Weights of a small mixture-of-experts language model, trained from scratch on English Wikipedia.
Size: width 128, vocabulary 8192.
Training: a variant of SOAP for the experts, 402M tokens, 6410 steps.
Below are experts of layer 12 (counted from 0) of a mixture-of-experts language model. Rows are named router (the router's row for the expert), gate (a neuron's input weights, with its number), up (a neuron's input weights, with its number), down (a neuron's output weights, with its number) and show model dimensions 0-127. Each number is 200 + 20 x the weight over its row's rms, rounded and kept within 0 to 999.
After each expert's rows: a language model's description of what the expert responds to. This comes from a sample of Wikipedia text that the model never trained on.

# expert 6
router,186,183,190,192,212,179,191,173,207,163,189,185,201,223,169,231,249,193,197,158,191,191,206,187,216,188,236,210,187,190,163,196,210,192,173,211,207,195,181,190,229,187,222,180,225,195,217,197,173,165,217,171,194,194,210,202,174,198,220,207,208,230,195,172,214,161,217,185,223,216,207,167,201,210,226,188,197,189,198,214,178,198,166,230,231,196,196,212,166,195,175,220,202,177,207,214,221,203,176,205,178,256,241,214,227,197,202,204,220,225,231,203,228,200,180,194,223,219,230,196,226,200,202,212,223,201,202,173
gate0,193,211,215,206,196,217,209,226,219,184,206,209,214,195,194,210,245,187,190,181,194,202,182,176,172,247,204,193,278,228,202,186,198,210,192,216,181,183,179,201,227,192,218,215,207,188,215,196,200,178,195,171,187,180,241,153,216,173,204,210,190,172,221,223,195,197,173,217,175,205,212,181,211,204,194,193,210,169,242,212,176,201,176,218,184,208,219,160,216,219,235,183,184,217,193,225,186,207,200,228,235,223,177,184,237,219,190,220,211,192,199,209,157,221,181,204,176,207,211,203,182,212,187,192,203,211,205,196
up0,217,204,215,204,195,217,203,186,227,193,167,173,205,186,200,230,195,178,193,216,200,202,195,219,224,198,194,203,216,214,213,190,194,186,218,221,166,200,216,197,193,218,199,236,181,204,209,193,220,185,222,207,204,202,213,233,199,184,214,171,218,203,216,188,197,210,216,217,178,181,217,209,191,185,207,194,178,217,186,198,214,154,212,177,212,240,210,208,165,200,189,211,192,154,219,230,204,193,229,232,199,200,198,221,144,233,189,186,201,246,228,200,199,251,215,200,182,168,181,224,170,215,165,238,173,165,225,176
down0,201,237,200,201,188,197,190,166,172,211,203,170,206,206,185,196,185,202,225,217,246,182,206,181,214,191,180,235,165,153,199,169,180,199,203,160,174,207,204,211,200,178,205,195,184,197,172,200,190,204,225,213,220,204,190,211,189,195,196,221,227,205,203,181,225,252,214,189,177,197,185,170,199,185,220,223,217,167,224,200,195,198,182,225,234,201,192,221,222,218,209,221,194,218,212,192,202,191,158,186,208,225,214,189,232,216,185,145,194,208,197,193,208,203,216,225,191,187,182,222,240,175,210,246,199,185,190,169
It responds to: Digits in tables/dates

# expert 36
router,215,208,237,201,172,180,212,196,203,173,204,205,179,188,175,221,236,181,213,182,196,185,241,184,185,181,257,241,212,197,190,204,178,204,204,204,223,181,189,189,188,228,180,164,235,199,176,216,173,160,171,189,215,183,203,208,171,205,200,203,216,213,190,202,259,202,206,200,210,205,172,198,239,159,255,210,177,192,207,205,186,218,182,205,194,215,178,190,201,161,201,216,194,188,198,204,203,195,198,192,208,243,177,205,218,183,225,196,218,227,197,202,217,187,191,213,205,208,207,194,202,196,220,225,213,241,193,209
gate0,183,208,227,173,203,228,210,221,196,134,219,209,190,213,213,204,226,175,206,179,221,203,193,200,212,185,233,196,207,190,182,223,186,219,229,188,193,177,190,176,195,256,170,218,206,180,213,204,192,230,180,205,196,212,170,187,216,169,213,199,195,177,220,232,200,166,198,189,241,212,161,220,225,162,227,197,199,222,184,205,200,197,172,226,196,194,183,181,215,199,171,201,178,182,220,203,198,196,196,202,213,158,222,231,199,227,204,182,232,216,178,236,223,178,218,225,207,191,185,200,214,186,198,209,211,192,181,218
up0,214,226,210,196,200,215,198,228,213,203,230,201,209,195,188,205,234,212,194,187,204,183,208,206,197,191,203,264,211,206,228,209,206,187,199,205,147,220,154,181,181,189,196,176,202,183,218,227,179,238,217,191,170,191,182,211,190,218,176,213,245,190,214,189,220,179,204,214,225,197,217,195,199,213,180,174,160,170,185,175,178,205,226,184,163,213,184,194,198,178,224,186,187,233,194,153,186,217,190,242,191,237,175,205,198,223,172,218,201,204,183,185,212,216,176,181,195,216,200,188,211,208,211,218,198,207,192,160
down0,201,210,184,168,176,172,160,201,196,212,176,180,254,225,171,192,197,194,217,222,214,189,227,179,206,198,183,219,209,229,210,180,166,176,190,180,204,227,203,197,237,214,201,170,146,206,190,190,199,173,191,194,180,190,192,232,208,186,202,168,180,217,193,195,171,215,196,199,218,195,213,176,175,183,220,205,217,194,222,211,211,197,178,170,255,203,173,181,184,166,195,210,211,167,189,184,223,197,185,213,225,197,176,185,189,170,204,222,179,195,195,206,209,196,183,189,162,196,179,170,201,212,216,204,218,216,238,178
It responds to: Biographical list punctuation

# expert 22
router,191,218,253,221,189,195,206,194,204,184,193,231,205,187,174,165,227,206,219,184,180,179,194,204,206,191,240,237,217,197,189,217,180,234,176,218,208,192,190,206,240,203,218,181,245,167,190,177,204,156,188,199,197,231,225,237,206,196,196,219,222,227,212,205,218,186,227,197,205,209,170,216,235,187,215,192,186,217,205,224,222,190,174,244,220,200,173,190,182,193,171,215,214,204,216,192,233,212,192,183,214,232,225,211,191,187,206,221,188,184,237,224,204,219,242,209,202,189,207,182,206,202,196,195,195,213,222,179
gate2,191,185,221,223,165,239,220,184,171,189,199,216,205,209,210,185,186,202,199,215,203,197,208,249,227,191,212,244,210,194,233,204,187,223,171,238,172,205,207,175,197,193,178,202,207,190,202,190,205,200,226,229,206,212,216,219,208,195,223,206,223,227,204,221,188,200,187,178,201,251,201,217,214,182,233,191,203,197,229,181,186,210,201,245,233,192,176,186,226,224,180,201,178,196,215,190,178,169,197,175,165,188,213,210,193,182,217,232,199,197,212,229,211,230,215,217,170,204,192,204,216,186,205,201,185,235,222,144
up2,211,211,232,248,197,211,207,247,217,178,163,217,199,192,204,168,218,187,233,209,207,191,208,202,205,202,234,230,193,177,244,184,165,244,184,204,213,206,173,220,218,196,191,225,208,193,191,215,196,193,168,197,195,206,187,220,189,201,232,196,213,179,233,207,206,214,198,164,191,214,203,241,221,186,182,200,203,187,220,192,202,236,222,205,201,197,192,217,203,220,166,152,208,192,200,180,225,212,202,188,215,192,244,177,181,161,192,217,201,181,188,208,201,189,237,213,202,221,221,194,213,212,221,203,178,187,217,243
down2,194,177,202,235,193,193,207,235,194,192,205,187,191,181,201,189,216,175,210,193,214,180,197,220,224,196,212,186,220,198,206,164,205,222,169,203,202,211,200,178,197,187,202,190,222,245,198,242,207,202,222,232,171,225,207,201,189,214,214,218,193,206,185,223,227,214,193,196,191,188,211,269,215,191,165,158,215,211,165,214,224,193,187,195,178,201,212,205,198,159,195,209,237,221,227,211,224,173,206,229,191,152,213,198,200,199,179,179,204,214,158,199,193,185,176,236,215,189,189,207,219,180,184,226,176,223,173,210
It responds to: Word-initial capitals and prefixes

# expert 10
router,210,173,224,215,202,194,180,190,208,194,215,198,177,191,176,213,205,211,185,199,183,163,242,180,192,179,254,235,215,193,195,217,176,223,170,215,204,226,168,205,193,189,188,180,233,191,194,206,159,198,203,213,236,178,219,185,168,203,204,204,209,190,207,205,263,183,242,210,226,214,190,179,220,165,212,221,201,211,202,202,185,200,184,184,223,214,184,184,205,185,201,214,215,213,185,192,202,210,204,170,191,240,174,186,211,203,208,205,195,216,188,201,211,254,182,195,217,224,216,189,208,191,219,224,232,235,170,214
gate1,178,175,187,201,192,204,240,229,165,176,167,222,205,211,203,185,203,208,193,177,157,195,192,245,162,213,219,233,223,209,202,210,217,199,194,203,182,202,171,201,193,177,196,201,210,155,192,211,219,183,188,183,199,163,201,216,181,208,234,183,165,205,187,190,242,191,174,204,199,196,197,238,241,173,241,206,217,166,183,196,206,218,196,192,188,196,191,218,223,160,217,196,199,206,167,174,211,178,181,174,205,228,197,207,208,187,198,213,205,194,190,196,188,174,215,208,201,191,196,226,216,219,171,177,191,245,185,184
up1,187,198,178,205,184,214,194,212,191,212,212,218,204,186,248,213,191,210,210,157,232,167,217,177,216,200,188,193,228,213,207,189,213,231,192,178,209,198,251,198,213,173,231,183,226,213,207,163,191,213,200,220,186,226,197,179,190,196,156,179,227,158,208,216,248,229,222,180,202,208,190,195,213,200,222,184,215,204,227,203,217,201,193,188,202,195,199,209,192,209,204,183,179,212,210,175,194,193,200,234,207,226,209,212,190,171,230,228,184,231,201,204,192,222,165,161,160,208,197,220,194,191,201,240,201,177,187,162
down1,234,194,196,205,210,177,177,165,224,190,159,160,236,246,194,168,235,205,176,194,204,215,163,185,199,205,193,221,169,205,176,193,198,208,207,207,199,208,172,213,169,206,180,183,167,198,206,214,200,176,175,202,175,174,231,245,193,214,203,203,184,176,202,210,185,194,202,190,183,201,203,216,183,226,199,192,162,213,198,189,219,169,222,183,202,196,214,187,196,189,192,239,206,217,193,227,165,227,178,215,190,201,165,209,201,199,177,204,210,201,193,173,169,192,241,210,200,198,174,200,182,158,208,209,175,225,217,225
It responds to: Connecting function words

# expert 30
router,198,192,206,202,200,190,186,194,197,168,221,179,209,202,197,233,199,198,165,160,178,210,194,172,206,200,227,214,185,187,160,225,195,225,224,201,219,208,176,199,238,203,217,199,211,175,215,208,177,163,215,218,222,198,236,229,219,178,172,202,229,195,188,178,238,203,238,183,223,203,186,162,239,195,215,184,169,235,209,175,178,175,220,244,200,219,190,213,174,198,169,214,206,189,198,203,196,220,194,186,191,226,200,240,210,194,200,226,227,219,208,222,226,224,201,215,199,224,181,220,205,176,190,213,232,208,188,192
gate0,197,204,189,178,221,197,194,175,208,217,234,201,166,191,168,214,181,203,191,191,201,205,164,188,213,214,196,224,207,169,175,213,215,250,229,180,181,187,178,162,202,191,225,184,176,213,198,192,187,232,189,198,188,192,175,194,165,213,208,206,201,188,211,171,193,201,175,239,225,179,188,167,222,190,212,197,188,199,179,161,187,201,201,214,179,217,197,202,219,214,210,190,193,185,199,208,186,243,197,204,245,199,206,206,233,188,181,203,193,241,198,219,231,243,174,195,198,254,230,193,189,165,187,198,194,188,209,167
up0,233,207,220,208,199,184,219,177,176,206,159,227,217,220,234,231,207,164,201,209,179,202,196,195,189,242,201,186,178,186,227,184,193,195,203,183,212,192,200,179,188,192,181,217,183,201,182,178,191,174,170,173,216,199,187,159,192,181,175,194,154,239,211,182,202,204,180,196,166,194,224,194,196,194,230,192,220,187,204,210,219,188,149,193,198,165,238,181,177,197,199,217,222,201,231,166,193,188,182,221,213,203,190,208,199,213,194,214,181,196,223,193,197,172,240,213,194,166,207,199,185,231,173,203,162,223,204,207
down0,197,198,188,219,202,207,201,196,229,215,178,203,246,230,215,189,215,192,210,187,192,206,186,215,241,196,222,212,177,218,223,191,203,199,195,197,207,204,201,200,192,252,212,192,231,179,202,194,222,150,202,221,198,193,194,164,195,206,247,216,189,215,205,209,182,192,193,172,185,239,208,171,211,190,195,208,205,192,206,194,182,232,197,215,249,188,179,193,202,216,194,231,201,199,203,194,181,240,179,196,200,206,166,212,199,213,184,157,180,199,203,227,191,214,248,201,182,193,242,190,227,163,221,228,190,148,212,190
It responds to: Quantifiers and adjectives

# expert 33
router,226,187,228,216,222,218,185,207,219,194,204,187,189,193,172,206,216,228,194,177,165,204,219,158,195,185,263,203,196,157,175,217,190,198,195,195,191,204,173,207,203,180,185,185,223,177,171,203,165,169,195,217,232,177,216,163,182,222,200,196,211,197,213,182,233,202,202,177,203,228,188,179,213,179,219,186,204,191,210,197,187,222,189,208,224,186,182,165,209,163,198,210,193,213,162,181,200,215,182,185,199,199,235,200,220,174,185,172,198,201,212,189,209,226,148,175,223,227,205,182,194,207,230,194,235,184,188,193
gate0,221,240,222,219,218,210,179,229,185,220,226,238,163,204,202,219,227,185,177,192,224,222,213,190,209,217,238,191,177,152,196,202,173,174,169,197,176,179,187,213,174,216,203,152,222,172,165,186,226,206,164,203,203,212,203,173,215,215,198,175,198,212,234,161,192,216,204,198,174,196,226,164,214,171,194,217,190,216,233,212,202,235,190,231,190,177,184,175,188,188,203,189,187,205,201,185,214,215,230,212,214,194,204,208,224,199,185,195,196,191,152,200,184,215,175,202,222,208,212,198,209,191,193,197,189,191,192,192
up0,198,203,203,186,183,211,198,188,181,182,188,217,216,206,202,225,179,204,219,240,197,226,187,213,211,187,237,187,192,215,186,208,171,180,197,199,210,214,203,166,217,184,214,208,201,201,201,210,207,176,157,186,224,223,210,232,172,188,176,200,213,188,217,238,221,227,197,196,186,229,215,210,195,224,207,218,226,182,201,215,207,204,181,233,210,215,233,210,176,232,170,171,238,220,184,213,199,215,201,220,211,186,237,192,205,203,159,221,235,198,228,188,206,204,212,209,226,140,225,190,192,144,211,177,217,197,230,193
down0,175,178,213,203,214,209,198,214,194,202,179,203,185,157,225,167,199,187,224,216,218,183,174,183,205,166,186,213,194,189,205,202,242,180,194,237,207,199,132,210,232,192,217,165,156,224,212,200,193,233,190,225,190,195,225,175,213,199,205,235,203,175,190,228,212,182,202,190,227,224,174,187,235,204,232,211,193,197,190,228,206,200,202,165,204,228,204,208,201,190,220,195,212,195,216,213,219,205,188,202,190,255,169,205,197,188,221,186,233,200,216,163,211,178,213,174,206,200,194,204,207,187,213,205,178,178,205,177
It responds to: Conjunctions and mid-word pieces

# expert 15
router,216,193,174,228,206,197,214,191,209,181,207,184,167,214,164,216,233,214,220,169,209,215,211,202,218,163,255,207,190,186,181,206,196,195,210,203,216,208,193,198,230,212,199,194,237,204,159,224,173,171,186,192,208,206,206,232,170,217,192,209,239,207,201,208,208,181,233,170,203,201,186,169,213,195,231,214,192,212,230,192,176,240,209,238,205,207,179,200,183,200,175,225,197,177,189,194,222,212,184,197,214,252,241,226,219,206,194,214,209,190,225,199,221,224,219,214,229,234,210,188,193,165,209,210,210,197,197,190
gate0,206,238,221,221,215,183,233,165,162,198,226,209,212,193,185,153,228,193,207,187,197,162,203,239,204,180,198,174,222,181,175,212,199,169,186,231,175,199,224,180,227,193,186,213,200,211,220,208,189,188,213,229,191,208,248,183,186,193,225,206,215,203,214,210,222,196,217,190,188,219,198,188,205,197,207,204,177,168,191,227,195,215,185,212,175,175,218,191,207,181,190,210,209,222,198,178,199,189,226,216,188,207,205,196,176,197,218,213,202,176,205,191,229,142,232,219,172,216,169,212,161,179,206,248,217,197,208,216
up0,187,204,160,176,210,189,180,191,207,194,170,192,222,217,194,164,209,181,212,239,218,199,214,210,199,209,187,207,214,201,202,166,201,182,189,200,164,176,185,191,221,161,205,192,200,215,208,232,246,207,207,215,190,201,189,195,198,198,230,234,174,203,175,156,214,188,223,209,221,193,202,186,192,223,160,171,195,206,214,193,182,198,215,161,219,228,231,225,204,212,215,176,208,227,177,191,213,186,212,236,204,197,217,199,207,147,176,211,171,189,214,220,197,239,216,197,210,187,148,222,199,216,183,223,206,197,222,182
down0,204,192,161,213,172,205,187,210,240,194,197,158,180,171,192,206,171,206,201,202,178,226,182,152,229,231,234,199,169,179,184,208,196,199,217,193,197,183,192,184,222,227,203,196,207,181,194,204,206,221,209,164,202,190,163,196,234,179,183,221,201,238,188,186,180,224,247,214,178,203,202,210,231,180,152,192,179,223,177,209,213,231,215,221,208,202,191,183,187,195,185,223,213,209,185,207,212,161,198,187,180,220,197,202,186,207,183,210,218,206,210,166,216,168,162,186,224,203,196,182,174,200,167,205,216,220,200,209
It responds to: Year and number digits

# expert 62
router,192,201,217,199,189,186,194,205,190,156,188,197,166,186,177,217,242,182,195,186,183,197,260,200,182,187,220,217,203,208,190,200,170,201,186,187,237,195,175,202,204,219,199,194,249,179,172,229,146,194,185,191,197,196,233,203,192,234,206,187,208,211,171,184,263,184,213,206,213,219,199,177,215,183,215,200,187,203,207,175,186,192,189,196,221,203,160,189,205,191,200,200,194,197,192,196,185,229,206,198,201,233,197,214,220,215,213,188,210,231,216,225,215,213,198,169,206,221,208,169,201,178,194,212,259,229,197,188
gate2,216,202,206,189,196,186,186,213,199,218,186,222,193,205,180,225,207,188,191,170,215,233,172,162,207,184,179,181,217,196,205,205,207,199,195,190,232,178,210,200,190,190,197,238,205,224,151,187,218,226,192,226,193,227,194,209,183,227,192,135,203,174,186,192,196,204,221,203,238,216,228,212,199,201,172,181,205,214,205,205,201,196,177,198,235,224,221,206,194,234,216,189,198,174,209,194,207,166,224,217,216,184,195,254,196,225,212,180,220,164,210,220,185,183,207,169,191,216,199,190,197,153,198,213,225,154,225,197
up2,228,198,227,180,216,211,213,207,187,205,175,176,178,209,235,173,201,189,184,195,183,190,211,201,195,221,179,228,213,223,215,166,197,185,184,198,229,176,213,193,190,194,219,211,201,191,175,200,193,189,227,193,189,212,223,216,157,192,162,177,215,202,177,201,213,226,207,205,169,177,214,212,184,218,216,234,192,183,198,186,221,189,215,199,201,196,192,186,190,188,174,195,198,175,215,196,180,238,205,179,221,254,166,242,218,187,234,156,218,197,204,235,176,199,164,174,186,199,185,175,181,177,171,200,241,210,167,194
down2,199,205,167,214,214,202,201,237,224,207,185,208,171,204,208,167,192,187,173,224,235,201,211,188,206,188,172,226,191,189,186,194,191,229,180,203,207,177,206,212,172,198,206,177,198,200,221,247,164,168,224,185,182,204,200,240,185,182,217,208,233,203,197,199,216,171,155,208,178,228,201,174,199,196,210,184,192,205,187,175,191,222,206,148,194,216,217,207,203,210,228,212,198,198,184,196,167,186,196,194,186,217,166,180,199,192,213,170,214,196,177,187,209,230,228,209,204,217,178,192,219,133,189,210,183,207,224,237
It responds to: Table cell separators

# expert 27
router,219,205,228,193,177,197,204,216,225,194,173,207,202,194,210,234,210,206,209,195,188,186,230,171,212,196,253,223,200,206,203,216,199,187,172,224,223,202,179,188,223,223,205,186,217,187,189,189,189,169,176,216,218,220,219,221,233,224,173,221,205,202,187,209,269,186,215,202,237,195,208,198,225,189,243,215,180,234,230,204,173,188,205,207,247,208,189,187,199,180,161,205,188,194,166,206,175,197,172,209,198,232,206,197,228,172,200,221,223,214,225,209,203,212,217,186,196,192,205,192,217,181,183,202,232,232,193,227
gate1,242,241,177,221,172,220,241,226,226,213,179,185,223,193,221,189,215,227,224,235,222,199,192,220,210,163,192,202,196,180,200,206,209,203,185,206,190,217,198,209,174,205,169,196,212,190,214,243,205,180,201,215,176,216,213,213,201,169,184,208,221,237,215,178,186,172,178,174,208,214,219,219,218,225,229,210,182,169,192,197,172,168,210,199,192,192,230,195,194,180,193,203,200,226,192,203,162,247,214,203,199,233,193,194,222,199,199,206,197,220,214,186,218,217,229,193,201,199,197,173,173,156,191,197,155,188,214,219
up1,186,206,189,226,195,183,201,199,219,174,193,197,198,178,218,203,181,219,149,179,199,204,205,170,202,208,207,191,194,185,172,199,203,162,199,187,210,236,176,209,153,213,196,202,205,193,234,171,207,170,174,196,152,217,172,223,196,218,199,238,185,206,178,247,174,168,207,211,219,188,198,203,205,244,182,185,180,214,192,179,180,208,177,203,224,185,212,162,169,210,200,179,229,190,238,224,187,189,187,221,189,185,214,193,215,200,204,218,203,178,192,209,219,210,199,213,217,163,227,201,171,169,188,210,170,225,199,216
down1,212,206,224,209,189,201,215,214,161,178,208,202,198,207,214,223,184,194,188,224,223,170,213,200,213,187,181,210,209,226,207,228,192,210,200,231,183,231,220,230,202,192,224,230,188,188,192,212,184,198,209,163,199,210,221,202,167,195,170,209,236,200,217,195,255,213,187,221,199,179,209,174,155,192,177,213,221,223,188,212,200,191,202,200,204,227,200,208,176,205,228,222,237,212,201,211,211,224,198,186,207,157,198,186,159,209,201,204,194,228,197,218,181,230,161,216,144,202,227,209,209,233,218,177,193,200,241,193
It responds to: Auxiliaries and predicate verbs

# expert 20
router,195,204,212,196,193,222,181,194,199,168,211,189,213,187,169,186,253,205,184,190,154,198,219,204,168,201,215,238,181,191,209,203,187,186,175,199,216,207,196,222,203,198,181,213,251,222,184,204,183,188,186,180,216,196,240,234,153,236,183,247,214,205,192,197,216,184,215,197,219,204,168,195,228,197,220,205,209,212,198,179,213,228,194,202,206,193,195,163,174,190,183,224,178,212,173,210,176,203,193,197,230,234,240,197,186,213,200,216,177,213,225,210,233,217,187,214,196,209,237,222,206,215,194,201,235,192,185,229
gate1,163,179,186,218,163,223,210,207,176,200,190,182,207,204,199,188,202,243,230,186,189,169,211,210,179,156,198,198,231,186,191,162,191,186,153,223,184,180,192,204,210,194,154,205,193,235,162,206,210,208,230,200,193,201,199,217,203,203,191,184,202,171,183,185,180,206,244,166,236,228,185,234,206,182,204,177,213,195,176,227,215,224,171,207,191,207,192,197,165,163,200,203,185,172,180,214,221,204,178,178,205,207,186,199,200,215,229,247,172,202,206,191,194,197,184,227,198,188,190,199,197,195,208,220,218,223,205,181
up1,180,208,170,195,240,179,215,179,210,170,210,219,186,233,242,238,204,203,182,199,205,228,201,163,163,173,172,225,184,195,214,187,216,195,169,205,211,190,196,206,195,214,167,242,205,215,193,181,189,198,199,203,202,217,202,199,199,176,201,195,182,231,191,189,215,158,213,200,239,186,231,180,203,199,187,229,234,160,220,209,189,211,169,194,210,248,196,216,205,179,216,205,210,225,229,202,217,201,218,200,220,199,243,192,168,208,210,192,173,191,194,206,193,215,193,197,203,220,219,235,207,224,168,163,182,182,200,204
down1,218,198,193,210,208,176,198,204,231,184,209,182,228,222,198,174,209,205,209,205,176,239,251,199,177,202,198,244,207,211,230,199,225,224,222,226,183,182,228,192,217,186,239,205,205,173,222,238,192,216,171,198,215,219,204,230,212,187,197,225,216,223,205,201,175,232,193,241,237,234,204,188,226,188,177,186,169,170,239,187,193,204,177,223,241,221,210,199,181,192,221,197,206,188,185,209,169,199,177,194,216,201,183,203,207,164,186,187,184,229,225,225,187,213,223,204,207,180,218,218,183,203,213,190,183,182,205,196
It responds to: Section breaks and punctuation

# expert 19
router,206,201,208,219,215,185,171,186,197,174,176,192,228,208,173,246,209,168,184,186,182,187,192,193,185,176,223,209,193,160,196,229,192,194,181,227,233,171,180,192,209,203,177,195,242,211,201,189,182,171,207,196,233,196,203,193,201,219,204,211,183,218,192,181,254,199,225,227,230,203,218,164,223,167,194,220,205,197,183,189,206,228,198,225,248,206,166,192,201,164,198,226,206,185,183,200,217,203,197,203,200,230,232,232,201,216,239,175,198,218,216,201,226,196,203,192,223,209,206,178,243,197,183,191,204,210,224,200
gate0,191,178,174,196,234,210,213,203,196,201,171,221,208,218,199,173,195,200,209,223,218,164,213,220,230,194,228,232,155,170,223,173,182,200,210,191,194,200,188,240,191,211,159,199,195,182,186,209,223,197,202,190,209,224,186,227,211,212,224,194,201,177,251,202,170,195,228,231,209,207,182,220,215,205,202,189,202,182,221,257,183,220,196,198,200,181,210,182,193,150,185,228,215,214,209,194,206,205,196,187,217,253,212,195,190,210,194,201,221,199,206,221,211,154,203,235,196,210,175,175,171,195,182,209,193,195,208,169
up0,175,205,217,196,186,169,177,220,162,217,184,225,192,185,194,184,210,220,215,206,194,194,199,192,183,182,185,174,203,221,188,181,188,185,212,167,209,245,197,172,231,231,190,198,178,208,215,196,195,204,224,202,208,215,211,192,214,180,205,217,222,248,222,194,208,187,198,166,215,193,217,213,210,201,160,183,184,190,207,195,196,139,192,225,167,192,225,176,216,198,175,252,183,201,215,232,204,172,175,195,154,203,186,209,176,194,191,205,164,182,214,224,185,235,184,183,231,197,214,184,204,201,196,209,177,206,176,174
down0,175,217,165,215,182,146,179,214,214,211,221,213,191,194,212,209,219,193,185,187,181,183,213,170,183,191,199,214,211,220,218,172,169,211,167,169,173,182,177,200,219,224,225,187,197,200,185,176,202,201,180,157,204,203,216,189,186,231,155,221,195,229,181,176,204,199,198,193,178,195,204,216,201,207,179,206,212,181,206,246,203,170,212,167,192,198,173,171,159,200,233,215,213,140,197,202,184,202,188,182,211,183,212,214,190,200,212,216,206,163,177,190,228,208,214,206,169,167,191,195,217,220,189,190,214,205,183,183
It responds to: Sports results vocabulary

# expert 3
router,228,196,228,202,199,202,194,209,195,162,196,197,166,173,192,177,228,197,192,198,196,178,195,216,196,195,228,239,194,172,186,217,182,206,174,234,209,200,214,172,237,176,219,199,231,170,181,198,201,168,223,180,215,216,199,229,178,222,190,250,218,222,198,212,235,193,232,199,193,181,181,209,205,184,224,190,199,222,230,215,215,199,182,226,199,215,212,179,214,213,206,189,190,184,196,210,200,204,158,194,217,228,250,186,199,184,220,227,218,214,216,237,231,228,214,159,220,211,173,197,216,195,197,214,192,207,233,194
gate2,257,193,235,213,200,205,232,217,193,175,217,201,194,183,188,193,194,180,197,193,198,196,200,224,210,174,203,208,198,166,192,224,179,185,180,242,209,199,226,152,208,170,191,187,229,195,203,199,188,224,215,193,177,230,214,202,173,203,192,242,204,227,248,195,228,208,251,215,192,197,186,221,208,209,191,180,210,238,201,210,223,180,194,208,204,181,195,175,203,203,180,199,167,184,202,209,187,218,196,186,217,245,256,185,201,189,198,213,183,191,185,182,222,206,193,167,223,224,184,220,213,203,191,193,176,189,232,205
up2,149,199,181,205,193,188,262,193,182,223,195,213,196,212,229,174,179,180,203,200,202,204,228,219,170,210,198,205,206,210,197,189,213,221,211,159,185,214,215,200,187,192,196,190,154,170,187,184,205,216,193,224,208,198,173,202,173,210,205,190,187,197,166,187,176,201,192,182,184,207,236,208,189,153,186,231,181,191,192,182,214,201,180,158,179,214,206,241,231,227,196,194,209,189,209,180,219,209,229,206,222,154,163,189,178,207,172,209,195,208,202,210,197,190,189,215,170,186,228,204,154,206,219,195,210,197,182,175
down2,233,208,238,205,202,229,183,225,206,191,196,229,197,190,203,190,206,211,176,225,221,184,178,194,209,220,207,172,194,192,204,214,188,192,189,214,230,190,209,162,190,211,198,197,169,201,196,210,230,190,213,184,179,233,182,204,195,209,208,220,191,221,246,202,224,246,245,227,188,199,188,232,180,225,202,156,198,218,203,216,225,171,155,224,190,188,227,204,153,225,210,212,184,217,195,228,202,196,214,174,193,208,219,183,179,171,224,214,205,189,171,200,214,185,183,179,196,224,189,193,186,220,159,176,174,191,220,197
It responds to: Initial consonant letters

# expert 5
router,204,218,230,210,222,207,192,206,221,181,204,186,214,186,196,195,220,201,172,175,160,211,242,199,171,222,222,213,221,175,193,231,202,194,182,216,212,207,191,208,188,205,193,206,254,206,155,218,174,167,186,188,210,214,247,228,184,207,182,223,215,217,202,222,219,189,232,212,196,226,172,197,231,177,207,226,174,192,190,158,229,216,192,200,212,214,184,202,155,181,200,216,176,175,180,197,189,218,177,188,190,248,225,225,207,202,211,205,185,189,216,239,230,184,198,201,199,189,213,196,207,200,189,215,229,217,204,208
gate1,235,234,216,204,228,221,225,187,235,188,198,201,239,185,207,183,170,202,221,198,218,200,209,201,191,182,206,199,178,179,167,237,219,198,255,199,197,179,178,172,175,195,198,200,216,203,198,200,209,172,164,184,182,185,191,223,182,214,205,229,229,169,191,215,183,187,208,186,181,182,207,199,211,198,180,181,164,215,200,223,202,244,181,186,194,205,213,191,193,171,208,173,174,210,163,194,188,172,221,181,219,229,199,176,200,205,206,198,192,190,188,232,203,205,259,240,185,203,188,226,221,185,215,198,211,225,220,185
up1,212,229,214,200,206,194,187,213,227,184,225,188,180,207,162,162,224,227,191,222,233,217,241,230,183,199,207,197,183,210,176,197,192,223,191,201,211,182,182,209,239,210,179,187,208,189,169,193,188,173,231,210,197,167,210,193,204,227,165,229,208,223,202,189,184,210,196,202,235,177,220,195,194,218,204,212,174,196,209,195,191,210,169,208,141,201,232,183,156,187,199,205,175,221,186,234,185,193,178,204,191,191,217,254,193,197,205,154,213,194,185,208,216,202,205,208,187,225,217,208,189,179,214,234,215,219,212,214
down1,223,200,183,193,172,200,212,199,220,222,218,251,224,177,226,224,175,186,185,255,191,223,227,183,194,178,239,210,191,215,224,208,229,176,218,202,165,183,224,177,186,190,238,188,198,207,210,200,204,237,176,210,197,202,180,194,190,195,224,205,219,192,153,176,208,202,203,199,205,230,190,195,201,204,168,221,200,178,184,200,213,217,220,142,199,186,191,236,222,204,206,179,200,231,184,191,183,219,213,218,222,183,222,211,193,197,194,212,187,203,174,211,191,188,239,191,186,223,180,230,216,213,211,191,171,176,178,211
It responds to: Line breaks in tables